Experts of a small language model.
Size: width 256, 52M parameters.
Experts: 2 picks a token, 8 empty slots to pick.
Training: a variant of Muon for the experts, 7143 steps.
Below are experts of layer 14 (counted from 0) of a mixture-of-experts language model. Rows are named router (the router's row for the expert), gate (a neuron's input weights, with its number), up (a neuron's input weights, with its number), down (a neuron's output weights, with its number) and show model dimensions 0-255. Each number is 200 + 20 x the weight over its row's rms, rounded and kept within 0 to 999.
After each expert's rows: "gets" lists some tokens that make up at least twice as much of what it gets as of all text. This comes from a sample of Wikipedia text that the model never trained on. Tokens count by the router's weight.

# expert 16
router,214,207,183,210,182,199,186,192,178,216,196,174,193,211,198,189,172,171,188,244,231,220,183,217,174,215,193,198,201,196,174,188,211,253,213,193,234,229,209,188,200,192,192,182,163,186,207,186,204,208,210,189,202,210,198,193,196,211,191,214,199,212,202,182,219,239,203,186,181,182,190,216,214,227,203,200,182,207,195,164,192,186,206,204,172,233,214,201,157,164,181,196,198,204,198,230,219,216,219,197,177,228,190,164,178,183,202,202,234,204,188,179,186,219,167,237,195,209,174,192,181,208,174,205,216,190,214,165,206,199,201,196,204,192,195,166,208,159,206,162,132,217,204,179,261,178,200,188,184,201,237,194,238,202,188,186,221,191,196,188,225,188,184,200,170,230,197,178,181,218,184,187,180,181,170,182,208,186,205,196,196,191,209,231,209,176,158,172,205,213,196,192,217,223,167,233,198,201,181,215,202,225,175,219,187,191,194,205,214,216,207,195,202,188,206,191,223,237,228,177,168,163,203,234,213,195,210,193,168,184,208,187,214,156,192,220,224,172,165,151,213,226,209,201,216,226,192,205,182,182,214,206,215,245,193,207
gate0,172,208,199,161,203,225,163,179,229,190,201,206,216,172,191,178,206,221,178,209,206,178,164,231,213,201,181,212,224,210,182,179,195,230,200,209,186,182,208,209,206,187,213,159,186,230,210,185,225,248,196,198,210,225,206,180,204,194,203,208,198,165,188,177,221,183,168,224,203,176,155,219,237,230,224,181,179,200,193,218,199,228,216,199,192,226,197,185,166,188,177,184,214,201,238,211,216,252,208,194,212,193,218,198,187,187,196,176,220,218,197,187,215,173,196,222,178,178,205,185,232,184,172,187,212,213,181,186,198,194,198,220,185,202,175,238,219,223,211,199,182,187,165,228,218,173,198,188,165,200,200,196,158,192,204,221,199,204,211,222,191,228,196,218,202,216,186,189,172,243,170,194,216,219,195,225,173,232,194,240,202,194,183,215,190,205,211,178,215,197,190,233,229,213,154,179,257,183,201,170,204,203,184,195,215,220,183,202,203,234,193,198,214,208,198,179,225,203,188,185,184,150,211,197,217,223,168,162,191,210,182,198,175,201,175,241,208,212,205,223,229,222,220,202,189,213,211,217,208,203,199,212,183,219,208,166
up0,176,224,209,233,228,166,246,181,186,224,205,169,179,232,199,201,190,221,184,187,204,203,210,228,182,209,201,208,204,189,207,244,213,188,200,196,204,199,201,173,188,216,176,217,193,199,233,156,189,187,186,219,254,226,236,208,179,211,224,199,212,219,185,224,191,219,195,185,175,239,256,237,185,198,184,209,146,194,179,196,202,222,234,186,192,196,206,193,189,189,181,204,218,218,173,201,189,172,200,221,189,195,190,257,229,194,166,185,206,210,201,132,188,227,201,178,220,203,221,200,191,199,203,215,206,171,162,185,184,249,218,233,205,209,205,199,188,184,192,198,207,203,212,209,176,212,207,216,199,230,192,197,210,186,201,211,212,223,197,203,210,236,184,182,202,192,209,200,213,198,221,235,195,192,223,183,214,203,182,240,158,188,171,178,188,206,185,217,197,203,197,192,187,201,239,193,221,193,186,224,167,181,207,188,203,190,203,197,189,190,221,245,193,212,196,182,189,220,199,212,194,206,209,162,223,239,179,197,202,221,226,205,220,209,209,194,196,164,234,206,209,179,221,197,190,215,172,160,188,175,201,174,220,208,189,199
down0,165,221,163,208,231,200,198,172,221,183,225,200,145,216,218,165,210,197,184,174,183,175,209,196,172,219,181,214,226,183,189,190,184,224,201,210,209,222,212,202,216,215,215,181,193,216,195,187,207,198,217,219,209,189,179,186,166,220,182,187,209,213,209,198,175,225,188,181,217,228,198,183,203,203,200,204,232,175,219,212,212,173,194,209,240,121,200,180,211,210,194,241,190,194,217,218,175,218,173,188,185,186,188,183,206,196,180,212,184,188,223,215,173,247,191,221,180,177,233,211,189,227,174,183,207,188,187,213,219,169,218,209,184,206,218,188,186,204,186,243,256,204,220,207,192,199,211,172,208,196,171,181,208,207,199,172,201,239,226,199,207,202,207,216,186,189,185,230,224,225,201,201,224,169,184,189,191,222,196,202,224,196,224,219,242,201,228,198,194,257,187,196,188,187,177,194,206,198,204,191,207,194,203,190,197,218,208,175,182,204,175,192,198,192,184,234,190,194,198,211,210,223,195,180,186,193,160,167,196,187,213,181,204,191,198,175,224,205,181,195,199,229,196,204,236,167,220,175,213,241,210,142,215,166,182,185
gets: "-", "an", "j", "z", "ar", "in"

# expert 2
router,228,228,215,214,204,176,207,207,184,222,200,238,188,224,228,203,192,182,210,238,218,208,216,197,174,190,185,203,226,202,178,186,225,213,159,205,238,180,214,198,210,205,199,211,195,239,190,183,172,171,205,205,189,225,202,215,193,233,184,200,175,193,218,192,236,191,233,206,200,178,194,219,185,228,168,216,173,185,185,213,200,163,254,207,192,226,220,141,149,162,211,192,158,180,188,228,220,228,227,181,185,189,177,186,196,171,196,205,197,219,176,212,190,212,175,203,199,223,210,203,212,182,163,160,207,192,186,185,223,192,189,217,187,230,182,184,207,141,227,193,183,229,248,161,210,177,244,204,199,204,204,198,222,158,218,189,202,206,197,223,236,189,164,183,164,230,211,197,207,188,224,182,185,191,207,190,205,211,181,202,221,205,192,190,207,205,220,182,206,213,197,169,218,203,196,190,199,202,189,202,169,209,201,206,198,194,200,212,185,176,229,223,200,179,217,195,232,159,224,207,180,181,196,188,198,230,190,181,202,185,190,187,207,173,204,207,260,187,196,171,206,212,204,212,206,211,198,201,199,175,201,205,200,212,199,187
gate0,197,213,206,213,178,187,202,192,184,216,224,200,188,196,168,186,176,200,207,212,232,184,188,200,208,211,158,196,201,201,195,184,205,229,193,160,203,194,185,170,204,206,206,233,164,207,206,175,202,194,243,183,194,196,171,216,217,175,182,252,207,189,211,232,256,198,238,191,212,212,185,200,195,197,189,192,168,186,196,172,232,209,148,211,203,197,208,181,187,196,217,198,191,164,206,202,228,221,203,183,188,227,209,203,186,170,212,227,203,188,165,211,185,202,177,211,203,217,202,195,209,191,192,191,182,213,234,196,170,200,177,171,172,184,205,211,190,190,183,202,211,218,185,178,232,199,221,175,228,213,188,225,235,193,215,159,252,220,191,148,208,252,210,211,213,193,194,216,188,190,173,209,182,199,203,228,211,233,238,199,152,234,211,214,228,178,204,193,229,216,204,198,172,171,202,209,182,152,199,170,185,193,176,177,211,214,194,176,222,218,175,181,200,218,180,173,187,213,223,213,199,184,195,179,183,196,191,191,213,146,215,218,200,184,195,172,187,199,227,192,193,199,184,208,221,198,163,188,191,183,177,217,220,201,222,182
up0,191,201,171,212,222,207,202,217,169,181,182,200,226,203,208,202,202,220,220,200,232,155,198,233,202,241,182,200,234,231,218,209,185,209,186,212,213,217,188,171,193,180,190,233,181,201,181,221,195,197,199,202,217,184,210,208,180,202,172,236,213,190,215,205,218,154,196,181,234,198,172,196,188,209,177,187,193,193,193,218,214,201,167,199,170,168,176,185,200,199,207,191,215,173,218,174,206,176,203,186,183,235,196,235,191,180,168,212,210,200,172,221,210,205,201,217,211,193,231,215,214,190,196,186,227,195,225,234,191,168,207,173,188,198,201,205,182,149,211,202,213,224,194,211,177,221,246,162,266,211,203,180,245,143,215,169,239,228,188,166,193,227,191,196,207,171,182,208,214,231,203,200,216,205,203,199,237,219,198,222,201,201,180,199,189,182,202,196,235,188,219,208,196,192,188,227,161,167,216,201,155,187,203,203,201,174,206,213,208,216,221,196,217,198,228,200,201,167,238,210,187,175,192,207,215,200,206,227,210,189,159,180,205,193,215,183,191,197,225,195,174,228,200,203,198,191,167,190,209,213,187,232,197,219,229,189
down0,183,191,197,210,194,172,210,214,194,232,175,160,182,229,197,165,171,212,189,199,153,173,184,183,206,219,237,188,190,195,198,209,204,186,216,214,179,179,166,217,188,153,224,214,176,175,150,228,187,197,185,173,217,233,176,229,218,206,193,220,212,210,181,196,175,215,216,189,195,223,180,214,211,256,198,213,202,202,206,190,211,199,189,193,194,221,191,187,170,167,207,187,207,186,155,193,175,202,209,173,210,199,201,193,212,209,189,188,215,221,199,215,174,204,202,194,196,198,165,203,172,180,187,201,195,204,177,187,227,210,189,185,214,225,200,218,197,204,229,204,225,196,214,224,191,188,192,226,186,211,217,206,238,226,237,182,191,204,183,216,186,224,202,173,208,194,202,178,177,220,208,215,206,200,175,193,185,201,224,175,198,182,181,195,187,147,230,204,173,199,252,197,209,187,206,213,177,196,176,150,220,178,201,198,173,215,213,202,178,247,189,183,207,213,184,198,201,193,157,178,167,224,202,212,201,180,203,210,165,197,219,206,231,231,224,219,191,199,237,212,206,184,228,171,195,196,171,184,217,217,205,188,258,229,179,174
gets: " B", " D", " S", " L", " H", " M"

# expert 13
router,190,223,203,195,189,171,190,166,191,244,207,210,191,217,226,186,203,151,230,204,212,230,182,185,198,196,198,163,173,202,198,181,229,225,201,216,244,212,241,165,227,203,185,202,177,195,224,200,215,184,219,230,186,198,176,207,175,212,229,233,181,205,207,176,221,193,236,189,209,172,210,243,185,175,229,190,192,171,219,201,201,210,243,202,208,208,226,181,169,190,176,213,187,191,194,212,186,218,208,193,205,159,200,176,209,168,200,211,199,256,184,211,230,218,199,178,161,220,211,226,181,192,203,194,177,199,201,198,212,207,183,192,196,220,193,192,198,179,217,185,201,187,219,181,200,190,240,193,200,204,213,198,180,186,221,226,184,155,233,173,214,186,189,171,192,213,215,207,157,171,182,202,201,187,191,188,257,212,187,213,222,188,199,231,176,148,195,175,206,233,196,189,201,213,179,229,209,234,158,242,196,228,188,214,202,215,204,211,201,203,220,212,203,184,179,193,224,206,204,225,196,210,213,215,199,212,173,225,221,192,202,228,199,190,161,218,206,186,193,178,194,194,192,204,230,219,196,220,181,190,200,232,235,194,202,199
gate0,212,197,211,213,191,246,165,231,203,173,179,208,199,200,192,205,194,205,227,219,222,199,204,183,228,223,175,210,189,217,180,188,205,206,228,191,242,190,217,173,217,207,217,200,190,239,176,246,198,220,184,180,187,191,159,212,207,221,192,216,176,212,187,170,206,221,226,205,218,197,197,233,242,187,213,198,181,238,189,195,221,174,211,203,200,172,208,210,185,200,218,190,205,207,154,210,176,196,180,183,202,229,180,202,246,188,199,187,196,205,174,212,221,205,210,197,195,199,189,203,225,208,222,206,197,202,201,228,209,223,233,198,183,227,199,219,223,213,220,211,172,200,219,221,195,215,236,209,207,183,213,219,173,230,227,229,162,158,161,216,201,209,198,198,219,235,229,206,214,202,207,164,222,138,196,193,206,182,160,205,197,182,203,189,180,188,192,162,181,173,182,190,163,194,200,183,182,244,208,201,200,186,178,232,210,214,203,256,174,208,196,195,204,195,244,196,198,196,236,222,247,222,197,213,204,218,190,215,202,250,182,227,233,195,208,206,200,209,205,209,205,193,182,180,197,190,204,205,202,176,187,203,201,161,206,195
up0,213,169,193,179,206,179,211,218,217,173,179,193,175,199,161,221,178,212,198,207,222,197,178,210,234,186,199,233,212,201,214,182,206,185,163,220,205,207,199,181,178,203,202,185,184,191,216,207,213,191,195,203,174,183,189,220,191,207,210,196,197,171,187,196,219,182,168,148,179,207,203,191,221,229,212,187,226,185,187,210,228,212,208,177,212,230,158,212,207,176,197,197,249,182,229,216,207,198,225,205,174,190,216,204,200,194,210,207,195,173,191,202,217,167,180,209,198,177,216,157,195,227,191,211,172,200,223,197,197,219,188,190,177,213,246,180,217,213,206,240,167,221,223,195,185,184,200,169,231,188,185,217,221,227,175,197,228,237,183,178,209,210,229,204,193,166,207,200,199,188,167,198,170,224,221,181,188,229,191,203,216,168,183,199,218,203,168,181,217,206,226,217,234,175,229,231,164,182,197,200,196,144,208,205,217,216,220,179,182,211,191,181,190,191,198,194,194,189,155,217,162,206,224,192,230,210,230,222,199,193,214,200,189,210,238,233,200,222,219,189,184,210,189,200,203,236,241,159,204,213,214,174,175,240,184,202
down0,183,199,170,210,212,200,186,202,190,193,201,214,223,204,208,213,200,142,221,208,165,175,201,220,189,178,214,218,207,212,207,193,191,198,187,158,196,184,185,229,201,211,183,184,180,193,213,236,203,208,221,220,209,211,218,202,230,184,220,200,193,223,223,200,231,210,226,224,206,214,201,242,195,184,202,213,199,207,196,190,230,203,218,154,191,189,212,203,214,220,197,193,193,205,193,216,197,194,175,188,205,159,242,222,185,202,203,206,180,216,196,213,224,209,212,225,223,188,179,174,208,222,227,172,187,211,152,168,229,216,175,233,206,191,239,232,222,193,178,199,191,216,231,179,196,190,163,215,210,216,206,204,185,186,203,208,183,205,193,236,193,209,192,191,148,213,168,210,222,194,194,214,210,208,168,181,196,212,193,205,195,224,204,256,214,181,172,194,216,188,206,162,167,219,182,157,212,184,225,208,217,218,218,185,202,189,208,183,211,226,203,215,236,147,158,216,216,177,188,179,203,196,222,175,197,218,167,183,182,217,188,201,155,189,255,168,185,172,212,206,182,194,215,182,223,206,176,182,184,215,233,190,217,209,177,175
gets: "-", "°", " New", " U", " South", " United"

# expert 8
router,173,234,187,181,214,194,181,184,183,179,203,240,177,208,219,180,191,193,204,201,199,198,185,199,185,187,218,204,197,192,209,186,183,221,194,182,245,240,214,171,220,203,154,191,192,193,218,183,181,207,229,191,189,231,179,193,184,206,216,200,194,217,227,183,230,211,214,179,241,160,169,203,192,196,191,212,184,184,192,203,180,184,198,198,191,228,229,169,142,180,159,184,189,196,200,216,214,229,223,182,164,183,179,169,201,111,211,194,225,210,205,208,219,221,175,206,177,204,246,202,211,193,182,196,210,189,210,214,188,201,184,197,209,199,207,180,201,174,204,165,177,185,220,174,211,212,209,241,210,191,255,191,212,202,195,219,257,207,210,192,212,215,211,199,188,212,177,179,189,197,184,207,203,190,233,213,211,206,176,195,210,167,168,199,215,187,157,148,185,187,185,228,200,218,201,216,220,201,194,221,187,179,175,204,200,207,180,218,208,210,198,190,208,201,173,202,216,184,201,188,180,218,211,208,211,210,221,199,236,182,223,215,199,187,205,186,243,198,167,193,227,182,210,188,218,188,201,228,194,212,161,201,205,199,196,160
gate0,181,190,219,241,172,177,169,191,218,211,184,200,202,215,193,206,175,200,213,196,194,188,194,225,187,218,176,202,201,220,190,214,229,219,216,178,203,215,173,208,205,214,208,173,166,184,202,199,215,223,232,204,191,229,205,176,178,175,194,159,225,253,182,167,202,175,184,193,212,193,216,203,182,220,145,190,193,190,222,233,224,206,205,166,187,202,196,205,196,191,244,211,184,220,199,205,197,207,171,226,237,197,140,210,204,181,209,205,187,161,197,200,232,213,180,228,185,215,219,181,161,199,175,209,212,200,147,202,186,180,174,172,200,165,203,186,220,190,233,193,214,210,209,206,218,198,190,200,236,225,166,192,179,203,204,184,190,189,208,208,198,208,176,207,185,223,185,170,239,236,201,157,184,181,222,188,205,219,197,232,215,196,202,192,196,227,197,176,235,188,196,182,205,205,194,211,211,173,207,206,223,198,205,215,149,166,233,204,181,194,181,197,234,222,201,182,213,204,218,212,188,192,212,170,230,210,232,179,247,190,198,235,192,193,184,175,207,226,215,175,192,195,221,221,211,186,199,180,177,198,214,192,184,198,236,197
up0,208,215,197,186,232,191,182,200,221,170,174,174,219,182,181,181,218,193,175,191,222,207,157,193,229,212,216,201,220,192,214,223,175,236,186,225,232,216,200,186,208,194,238,138,194,183,189,211,162,205,179,201,200,217,191,179,200,174,182,208,203,229,197,192,194,164,189,240,201,233,200,218,185,189,191,220,205,190,206,230,172,204,226,242,183,220,183,187,169,175,215,214,220,195,220,177,198,185,183,187,183,200,206,230,205,167,192,178,219,173,182,193,210,193,182,214,205,194,180,192,205,223,190,192,207,183,190,227,241,187,193,185,225,159,197,190,182,204,218,172,202,196,179,168,184,216,201,175,217,173,218,217,218,207,180,205,179,209,202,218,190,205,215,220,202,176,198,223,217,196,208,165,196,207,200,222,208,211,171,193,237,181,222,187,227,215,166,220,210,196,203,215,226,188,209,214,177,215,237,215,191,201,165,184,164,192,185,208,195,214,172,192,180,212,187,192,195,202,224,192,199,213,199,204,241,219,257,220,225,206,196,216,178,232,190,228,198,138,208,218,163,207,222,243,187,154,171,203,198,195,180,191,201,170,186,186
down0,199,186,204,238,211,183,184,194,188,187,206,208,199,184,212,192,206,208,192,186,210,211,215,159,197,179,201,210,212,176,190,198,213,207,209,214,193,189,215,208,230,223,217,200,168,223,207,175,216,193,179,188,184,226,213,241,191,189,192,171,194,187,209,208,229,172,190,213,206,232,171,198,222,182,208,176,187,222,157,196,201,203,221,232,243,210,237,204,186,196,170,248,245,215,156,161,172,205,179,196,204,219,174,187,177,198,171,203,193,206,161,213,176,177,207,187,195,193,198,178,214,203,188,187,191,238,189,231,203,227,198,198,185,202,208,157,243,233,179,184,191,216,178,190,219,180,191,146,186,191,182,200,184,189,160,206,199,193,245,203,184,197,205,207,214,209,181,219,237,188,183,192,205,209,212,205,208,189,212,185,169,195,204,193,173,223,210,240,218,188,207,199,175,212,203,187,201,212,209,206,176,208,207,161,227,216,199,195,176,203,199,207,176,204,206,182,220,204,206,219,233,190,211,219,178,199,209,180,210,162,235,177,167,178,235,210,196,184,195,190,180,222,198,192,180,202,221,252,182,192,259,178,223,155,175,183
gets: "1", "3", "5", "4", "6", "0"

# expert 17
router,181,210,225,195,211,189,174,178,208,219,191,197,217,211,184,203,214,173,228,234,191,207,178,203,187,211,203,201,203,209,223,181,215,214,179,203,224,196,204,201,211,211,177,171,182,207,178,193,216,178,230,189,180,225,210,225,170,206,215,218,164,191,179,207,205,186,219,191,216,201,204,199,182,185,213,195,192,148,214,207,206,172,216,208,183,243,207,203,164,169,193,199,201,190,215,217,219,230,214,236,206,173,222,177,194,160,206,201,207,215,175,201,160,237,212,214,186,221,213,184,170,195,208,166,184,168,207,183,202,173,221,202,217,197,174,168,184,160,240,196,181,214,216,173,213,201,218,214,177,196,239,185,210,212,215,175,235,174,216,228,231,151,207,186,163,245,212,163,193,207,164,167,174,192,202,185,225,203,180,196,220,173,166,211,205,188,179,209,220,202,194,225,212,213,203,221,189,209,199,204,190,226,158,239,182,213,189,212,204,210,185,169,194,189,178,220,193,191,192,182,184,167,222,191,182,189,194,174,187,201,185,191,212,178,187,222,177,195,201,189,163,191,213,205,261,201,220,227,217,190,195,257,191,191,200,198
gate0,209,159,169,200,235,188,232,199,205,225,202,260,241,212,161,182,207,190,210,243,205,198,197,230,218,203,207,232,207,205,229,215,219,180,236,204,196,230,204,193,186,223,187,186,189,231,199,186,182,201,211,220,218,225,180,203,198,208,201,225,219,229,214,166,196,171,226,209,181,228,176,182,202,194,189,203,205,193,212,175,209,217,199,179,196,204,238,218,185,210,241,220,216,183,193,203,215,200,199,205,218,187,218,164,177,198,189,181,175,188,217,185,155,201,225,203,190,202,208,188,174,218,216,205,209,221,199,184,182,194,167,161,224,202,232,224,165,168,205,170,211,200,204,165,202,200,210,228,187,199,214,205,204,193,218,160,217,195,207,196,193,186,235,167,174,250,203,212,218,218,201,202,193,191,194,170,187,226,222,210,207,203,182,218,211,176,155,185,194,201,187,183,221,233,214,193,250,176,210,179,212,242,211,197,185,193,203,193,190,186,192,196,208,185,173,210,187,225,191,190,159,183,190,175,240,174,192,199,205,193,187,173,248,187,196,210,174,197,228,159,191,231,205,186,200,214,197,205,196,186,207,213,200,200,154,192
up0,215,204,182,199,203,200,215,181,185,179,199,218,199,174,241,210,195,193,218,225,199,201,217,193,216,214,212,175,227,214,208,174,202,210,215,193,184,213,176,144,218,185,208,175,180,213,184,191,201,228,198,162,206,183,207,199,210,196,188,233,220,201,168,200,224,189,227,203,202,256,195,194,230,201,201,224,226,213,244,208,193,204,194,153,193,194,160,210,185,193,238,200,168,189,161,212,175,196,234,231,231,174,213,188,231,215,220,210,146,168,218,171,214,180,196,214,212,231,233,170,183,187,198,173,224,187,212,189,194,180,188,198,196,235,222,187,177,183,199,187,187,196,203,210,181,215,195,159,219,235,224,185,210,219,203,207,199,214,222,183,216,195,164,211,185,184,186,203,224,175,170,233,212,203,185,211,203,187,248,203,214,218,174,194,210,153,163,215,206,185,183,200,190,199,200,197,218,229,193,185,194,194,220,173,236,196,174,178,206,187,185,222,200,186,189,203,184,223,214,190,235,165,193,190,194,252,264,194,181,207,194,244,199,203,209,201,187,191,177,212,204,213,217,213,186,177,205,206,183,195,201,202,192,203,208,207
down0,201,230,191,208,218,232,165,160,215,185,207,205,212,203,191,173,196,192,151,209,186,220,182,200,196,215,202,242,191,187,202,194,190,233,204,212,216,216,212,227,199,158,207,185,188,188,212,194,214,230,227,194,208,180,207,197,186,240,206,188,196,165,209,174,199,168,195,183,195,213,188,175,194,203,149,213,194,200,177,202,200,187,166,206,210,226,198,209,196,181,196,217,178,186,233,214,191,206,212,211,191,231,177,231,190,201,170,211,172,153,181,215,180,220,198,219,201,198,201,190,205,220,208,195,221,215,175,207,202,183,237,197,155,182,195,168,190,195,145,206,217,200,245,195,182,233,211,248,240,201,195,219,194,191,205,220,181,202,231,184,218,178,220,182,195,214,177,197,190,200,197,221,211,221,204,174,174,187,143,195,233,218,209,188,224,203,207,195,217,222,207,207,228,232,204,224,167,202,205,181,208,204,223,193,218,193,205,202,238,228,210,213,197,161,193,197,181,189,192,198,222,210,219,184,215,186,183,206,195,208,227,194,162,195,196,184,188,175,212,170,190,202,247,196,175,168,184,148,173,172,199,173,180,175,167,207
gets: "–", " (", ",", ":", ".", " +"

# expert 1
router,167,213,219,190,221,185,210,206,171,198,200,231,212,208,215,203,183,201,228,216,218,207,156,201,195,183,180,197,208,171,177,187,216,214,216,208,221,210,193,185,236,172,191,204,214,190,190,191,212,189,218,203,185,188,216,195,157,242,183,186,186,204,211,187,223,232,220,187,215,182,198,210,193,192,253,217,198,161,217,222,176,197,204,204,218,203,197,191,165,165,198,185,179,186,190,215,212,210,229,175,196,208,215,192,186,154,198,189,196,222,144,214,178,216,165,218,167,225,189,241,228,173,174,168,194,177,204,193,192,190,201,167,183,188,216,185,216,144,165,160,188,236,210,176,213,157,204,217,202,178,199,212,231,220,208,187,203,172,199,194,212,199,194,182,174,188,178,198,202,213,162,211,185,219,184,197,222,199,190,218,197,197,164,210,151,186,187,199,225,198,143,223,188,238,174,216,203,209,188,242,191,186,195,192,180,205,205,207,195,211,189,226,217,175,196,198,222,212,230,217,179,183,219,228,202,182,205,207,181,197,193,198,219,186,185,214,234,186,201,171,197,209,204,205,217,211,214,193,164,199,155,173,204,224,204,176
gate0,204,196,199,190,238,225,209,212,212,215,197,201,223,211,205,217,203,213,197,167,202,188,201,211,219,180,245,210,206,204,206,168,225,190,213,214,193,174,186,210,218,174,135,186,216,208,191,179,211,181,208,192,205,204,223,204,161,178,178,225,171,202,187,211,216,197,172,221,222,179,187,176,192,196,163,209,210,204,206,242,202,218,193,223,204,214,189,214,194,176,179,188,220,203,200,167,166,212,197,183,173,197,237,222,217,161,211,195,179,180,229,222,160,247,217,199,172,230,179,209,221,220,190,195,192,201,192,154,179,151,193,197,192,221,190,167,205,188,213,199,178,205,181,186,196,212,196,208,209,185,228,197,199,183,218,162,180,171,231,197,214,197,195,218,165,195,222,202,216,192,190,192,165,199,189,183,222,207,180,236,193,195,180,178,181,228,174,212,208,187,177,198,163,205,202,226,201,137,206,181,171,217,206,183,240,201,215,228,224,193,201,197,151,201,219,187,211,209,196,204,173,198,182,220,185,181,208,201,176,165,220,185,189,187,155,195,196,248,206,246,219,202,204,189,225,194,181,171,194,181,192,195,192,200,199,215
up0,184,185,215,190,158,187,216,222,195,192,214,199,224,177,215,211,177,179,212,184,203,215,160,208,217,243,192,221,246,206,214,211,213,208,169,228,203,161,197,164,223,232,207,235,196,189,173,239,217,166,178,180,198,168,194,198,197,201,226,227,206,227,222,207,207,175,197,175,231,210,212,191,192,199,206,178,249,181,230,191,219,212,199,218,217,212,197,216,169,194,167,206,219,215,208,185,207,195,208,239,226,192,178,225,201,193,213,187,200,195,185,196,219,216,213,193,184,212,206,227,211,204,184,203,203,182,209,187,189,208,226,202,185,248,226,162,193,134,173,170,199,206,221,218,203,207,193,173,213,175,194,185,200,198,238,196,224,213,193,199,179,246,181,219,205,194,179,208,194,186,229,200,207,219,201,195,176,225,189,198,187,176,210,191,198,195,209,187,225,208,167,201,200,203,188,217,182,216,210,208,179,188,186,194,210,205,186,198,174,241,226,234,233,211,234,188,202,193,198,217,210,166,200,229,187,221,206,143,220,208,203,199,216,192,156,176,175,204,168,174,182,188,229,189,209,224,165,170,205,175,222,191,166,203,179,208
down0,183,200,191,178,188,217,215,217,184,170,194,205,177,178,175,174,191,198,193,212,225,210,225,180,199,191,160,203,222,239,239,163,198,205,214,200,196,166,188,207,159,178,224,177,218,174,193,162,220,193,175,193,197,198,161,189,199,195,203,189,172,194,217,203,203,234,213,188,217,226,263,175,248,209,204,219,227,205,186,194,192,212,194,181,198,196,204,208,225,217,161,194,199,180,162,194,205,236,154,218,186,212,204,202,215,222,209,214,213,217,149,193,190,196,187,232,210,213,155,188,176,182,191,213,196,213,164,210,204,198,192,203,179,200,208,190,263,222,235,210,144,199,202,201,213,212,201,230,202,190,184,183,196,209,192,193,182,191,237,180,169,194,170,205,200,199,177,215,195,226,198,197,186,163,224,222,203,144,197,197,179,204,220,220,176,215,184,209,203,216,223,207,184,164,209,171,213,195,171,211,207,213,195,243,192,197,205,183,162,201,224,198,204,195,227,210,198,219,213,193,238,187,223,208,171,222,183,205,216,209,199,209,194,225,214,200,169,184,208,199,190,209,194,216,207,203,176,176,182,215,205,215,232,209,176,202
gets: "\n", "==", "===", " =", ")", " =="

# expert 10
router,178,234,221,202,202,221,198,176,190,205,161,219,172,235,184,194,157,184,221,230,191,203,170,217,182,181,190,175,161,186,180,189,196,216,206,198,241,212,198,168,225,202,187,206,198,205,204,180,212,182,254,196,179,209,198,207,168,219,205,213,176,219,227,179,181,199,231,210,204,184,200,221,180,205,188,180,174,166,186,208,198,190,224,232,203,195,215,188,179,230,197,209,186,196,208,212,186,185,222,224,192,171,172,169,170,123,221,220,198,200,181,181,194,217,195,191,171,220,189,190,240,170,165,204,202,176,200,191,177,171,197,193,205,235,183,193,208,195,192,190,181,221,217,186,205,178,239,209,202,213,204,217,203,196,210,220,213,203,208,205,238,193,194,188,185,239,207,159,216,202,198,187,198,173,207,207,220,211,200,226,218,171,186,207,203,176,161,176,191,218,174,166,211,220,211,193,213,205,191,210,178,190,192,214,191,165,221,241,212,210,194,212,199,205,190,195,202,168,224,201,180,188,185,220,187,218,225,202,230,196,216,200,184,159,179,194,238,211,163,186,192,214,216,221,225,195,241,204,209,166,148,190,216,200,204,176
gate0,200,204,205,206,236,224,178,176,211,189,191,188,210,196,185,216,188,170,203,173,190,239,166,195,184,188,225,169,211,244,194,232,185,193,184,215,190,179,190,194,199,216,192,227,205,208,164,207,192,200,187,194,189,182,174,190,143,197,205,199,207,218,226,200,215,197,199,218,232,171,229,250,195,220,210,184,195,197,191,229,189,210,227,184,196,193,192,212,193,230,171,199,189,200,204,189,205,221,214,213,203,178,218,187,180,198,220,215,220,180,210,226,192,194,177,212,222,194,202,223,213,181,212,174,179,200,204,228,166,169,195,231,219,226,219,157,207,190,195,211,187,212,199,229,225,175,187,234,178,194,196,193,157,156,210,170,207,218,200,184,200,192,219,221,204,191,217,176,184,240,179,197,179,192,222,178,197,234,158,224,163,193,172,167,213,220,188,188,226,224,200,197,214,175,212,219,181,178,180,204,201,200,194,247,159,221,187,181,186,209,184,225,197,224,223,217,185,177,210,213,224,193,176,211,203,227,211,224,250,200,220,181,191,203,201,182,190,192,179,219,246,193,211,193,198,197,185,225,190,206,245,202,257,212,190,175
up0,202,214,172,202,235,224,213,186,181,194,196,185,233,184,216,175,220,204,171,204,243,203,206,243,203,195,197,226,190,162,199,205,209,222,190,181,215,223,211,208,186,231,177,221,181,193,180,211,175,203,223,194,203,224,179,191,178,183,195,188,189,184,203,206,177,220,198,208,192,199,203,181,146,179,208,196,176,185,179,166,192,134,182,221,167,218,167,210,203,185,182,204,219,207,179,232,230,178,224,180,216,207,169,191,203,242,179,173,205,203,181,196,193,210,222,182,217,229,193,187,247,188,192,193,179,232,226,182,223,220,175,205,182,183,161,204,187,207,192,239,177,203,218,170,166,215,184,185,184,172,199,205,212,234,195,218,200,195,185,228,181,218,189,174,192,197,175,213,223,171,189,186,257,191,220,196,199,174,220,197,200,216,200,200,193,204,201,198,188,175,224,201,190,186,184,167,204,197,195,186,212,210,193,175,212,200,211,204,185,214,211,210,189,191,181,218,233,193,187,223,160,214,176,224,221,192,197,173,163,210,198,229,205,188,235,187,233,204,206,193,227,205,202,226,194,189,209,169,215,234,193,250,190,250,197,191
down0,193,181,214,215,203,200,194,190,180,233,208,191,189,238,211,217,205,238,190,217,202,150,202,207,234,201,240,206,212,176,206,204,221,205,206,183,219,233,196,193,203,203,206,212,237,227,202,186,176,201,190,168,214,173,203,205,207,205,187,241,188,225,221,180,224,187,191,201,172,196,211,184,231,209,238,208,186,188,220,219,171,188,225,204,191,193,214,237,229,238,230,180,243,163,213,203,169,218,184,198,214,163,218,234,198,188,191,209,194,188,209,219,197,188,199,196,207,199,190,188,228,215,222,175,188,186,162,214,167,173,179,203,154,217,175,198,202,159,190,196,167,220,211,208,193,166,235,245,170,177,185,219,176,192,209,202,148,181,213,222,191,167,216,182,187,183,186,215,213,213,219,198,179,218,214,204,198,217,191,196,220,205,196,195,199,201,167,198,212,214,204,199,226,200,230,209,188,202,181,234,188,189,192,237,188,169,150,191,225,201,148,209,195,177,232,211,176,213,177,203,223,187,220,238,179,202,184,148,181,173,184,187,190,222,206,186,185,196,196,187,181,186,199,207,205,168,204,197,185,217,211,195,193,215,212,191
gets: " 1", " 2", " 3", " 4", " 6", " 5"